Below are experts of layer 9 (counted from 0) of a mixture-of-experts language model. Rows are named router (the router's row for the expert), up (a neuron's input weights, with its number), down (a neuron's output weights, with its number) and show model dimensions 0-95. Each number is 128 + 24 x the weight over its row's rms, rounded and kept within 0 to 255. Numbers have three digits each.
After each expert's rows: a language model's description of what the expert responds to. This comes from a sample of Wikipedia text that the model never trained on.

# expert 18
router:064103096124141159175124129160140173089151126138147120075132133155103140138141151133126112131126166110075131130130170138156145116123151143147130108128174136131114107098123133130101080168072109126129123122133142148159123125075130173106149109137105140142137155123125133171156151112102117126
up0:142143104174142150104129126114080169132102173160146151143127108175152119144146184147135105128094136099123105127138113134160134115120152134055135118128165135147123127116128110120133142169131129137141143122127130141115123081097115096090123149102079106092109101134124112176111155116103149087
down0:161118145114141140143127104124132099130129120110126123093103221134152146117149114132142110152158177171166121102165127119106110105127130102154127109137149141113133124140144121134144139129107154166107121121126084123126123142104118159079109082120141112071116161109143074144145157158146093113
Numeric digits. Digit groups in statistics, tables, heights, coordinates, money and page ranges, e.g. 11 in 5 ft 11, 925, 63.

# expert 5
router:102111147138129175108149166131130150090161109151130143160089126105137106110121129173149078168104176149139123121114139147128153117156134125073109122169102138117138120115140114135096133150191141153123151112160128117090117121149145121189124153102121077097127147105157126133135099121124133129
up0:104134143162076159103092128163165156104131142128117138103162139135136105079151088121143106150095111156106172151099135133097122072146093179086108115140096131129115083126104136135162147125143144112129172152132130108113120139155095142117090109140109107142102142162143119106111133142127109122
down0:075165145126090135157146121146130140132131155169155146114122129113148133140178133129124153125154125105129134120103109151156153161100145129146091149095115125153067166134143113111129129171169172120118095108166127157148137164125087100160127163152102136153105119112147149090121123179131119124
Non-English name letters. Lead bytes of accented or non-Latin characters and rare capitals like Z, X, V, Q starting foreign names, e.g. Đình, Město, Xinjiang.

# expert 20
router:114127131149120145199113149144176122155097153148150169103116151135115133088115148121111100189123171114074096136105161138138118143121137150157113090144149140142146129141112127112127143113130121123142142131119116137138066139119128156122148168127124150071147170170119129097155140149102114117
up0:184153114135138146139145128178123186151124185151133158143115130144129151103149100116046134149107145114111137091140085152117130120096143139085116126128121173129106111103100152153175154101108103142143104136125115127149146125146132130150156125130150143165138118151085111120125111143131128151
down0:147139143058128126097098160153111126148106133169095132156143147148113130091159099121157122073142131157102177173094143115128136142128135130107151115156148124136122123182129100082095187126112122139098102143119148148135116138139132126139112123077118115103133134107100137113114144152140169110
Decimal points and periods. Decimal points inside numbers in sports and statistics tables such as 13:33.22 and 41.73%, sentence-final periods, closing ).

# expert 6
router:147112165073135147136182127116081102135160152109118110084126120135149111161129144117143128142122153138136146127096105119086070143130078097104161116097128105119145168128151126127130164142139172089138117107131121108104139123137149158124133090135149164103134131134137140075110119187129119119
up10:121084122145132140112174148124099135131113141145107083110068136128129141118117135093118168133145100135142124105142073119103077127130089121080108163135082124165163104172113118137109106182158139145144128113119153102140117121106112133138126164096146153092116142145125146151132095160125136153
down10:104110136142149089121148103145170137125121114146135143114169089087123119110122077076119133143147158121125116145137137107118147140118089112104151126101115090144187135111121161109109113101122087098104098132122068158100117131207125134137114103140128119130140146127096131145160125137135086113
Mid-word consonant fragments. Short word-piece fragments like it, at, et, end inside longer words after an initial piece, e.g. ep-it-ome, p-end-ulum, symp-at-hetic.

# expert 29
router:078123122148138102129118169136174139185133089136137169079133131168139125107087124124150132112133101108101121138159127123135126105115146156111099150119125093113151123107151137166170154159158110136102127108118130147125164131130120129143109163090077162124102122125135182151153122168131128090
up0:092149139133131156134158139166131153169123148130098128144088175184111132116099123148116130143093155141117146118144156102123134162104149170130104098132120127103126115098108139121106130136123115068101172138112127117133124153116102097132099092067167122124109169139074149137121095141146141113
down0:153137141133142135110117125129140144141095133112101144129107137183134140121113154151143106128128177138145124210113147097139148163103140115113125106164099115101128134124132127122090117180103121158072150141122114129140091123125126112111126071123142117132103164176117141144114114175147190140
Word-initial consonant letters. Single initial letters, mostly B, C, H, M, b, c, that open a word split into pieces, such as B|iggins, c|umbersome, b|ays, Budget.

# expert 30
router:138097123162115127141128139157118160108121155101132132116095147130170157067149097147116093121137154151126077116107131121143114107132136154146125111173167156171123118193117119140138086089126140119135174124109114148112097150157079164133119155160123140105137146126098122160130138103150140103
up0:136132161135168156147155125105098140137171137122105143101108150104129139106088080124132142144124107129135108146121109124139149148129120156149130108161176118169135126132120140106127157134186118171102115093136081138120115136129082119178156132126137125133129129142136142102137110034154139160
down0:154110133139130133121128106167124094097063104139125111165137143124121091078135130156098101110146139162147113115089151143131152131121135116093091139119116106121165171117181135090117137145104123078109133127117123103094113138108186121098138107149158122103094106114093135130110131139128078116
Taxonomic name endings. Latin genus endings in species lists plus commas, pipes and parentheses in taxonomy entries, e.g. Phyllid-ia, Thord-isa, Phyllanth-us.

# expert 21
router:082126114125094126154099122122121139118114151168142125117130170100134109130132120109095093133154141099129111150108130107168115103160134162159111122137115162131170131123137111110136095095169140161146146138088140119138095152112137183088159147073102144089155173140110124120148151135099148086
up0:067126134100153131127137143072138142120130160156132138158123103154113146118107094161129155134148126102123122119136144091141123118114100143128131164106148088090107084141114123165094126154156099091157115125150146122130138136087099119125113109140120142164101153142123096121117060130082139182
down0:152172098139159123113140150101167126109083121146132074140099141131136135091145147113114152130063134182109098123132116116107093135081108123103153132135125155150112155109131100126132150134123160129164173145124108126161127115142141067081134102124133123088112109164148134142106153113125110128
Sentence openings and copulas. Opening capital letters of names, line breaks, table pipes, opening parentheses before years, and copulas was, is, were.

# expert 26
router:149155142140104123100116152152140117175133115136131087128135121130094110146100134134088136131138110155110134118125147147097131118138137161165134105112100115124126125114137104160129133163068121136128142088100100071046154141112120081130092162153123130085139131135134087083100133157141119134
up0:142154128124100118102122115154133141111130104123136085109130133124165115116120163125115146117117133148111137158137131100125115139143115096124169117109112138131073111074073132170173134126147088158124139135141131120092104130147139165107139143164072077115135148076119138166100152093141174149
down0:145143137189109150111108087139094145110145182103130173097142122116102121115134159135148134119178082159168137134131136111151097129125136106120152134126118123104084078098102129125090101113139123113120138139140146152137088108151149149101100136102143131131155095139100162185147116117161143130
Abstract noun stems. Opening pieces of abstract nouns and verbs after articles, like hon(ors), rece(ption), dec(ades), award, surv(ival), plus taxonomy Kingdom: Animalia lines.

# expert 22
router:089115140152135125101100120141136080141102094154093166121164131140086121146075179145102124135082102164149132115088128114104097086114125118110124121125122121125107120148145119096136120142084096099086108134135135132134136161151125107091146085132117123149139154154089127078104097117134124147
up0:092101149137158138132101098121119092140145126114120157134150100155121143139121164102168098125069133144141129106127106139150140105156124106113116133126111131104104144147138134097104112148088116092133141152158193189132090126110134147114069124128135096125075112118169091152146127136142146155
down0:160117091157149135084125119181142124121133131108097125123091154150129078166134137135154102132128104083124104102124133134152120154103097127129126094150122123151118133148132104132101082107182144138149107134108131122161114094141108098139169119127153114074153148133093149173183129112092121121
Latinate prefix stems. Word-initial Latinate stems before a suffix, such as int-elligence, e-xt-ended, dep, def, cont, ext, att.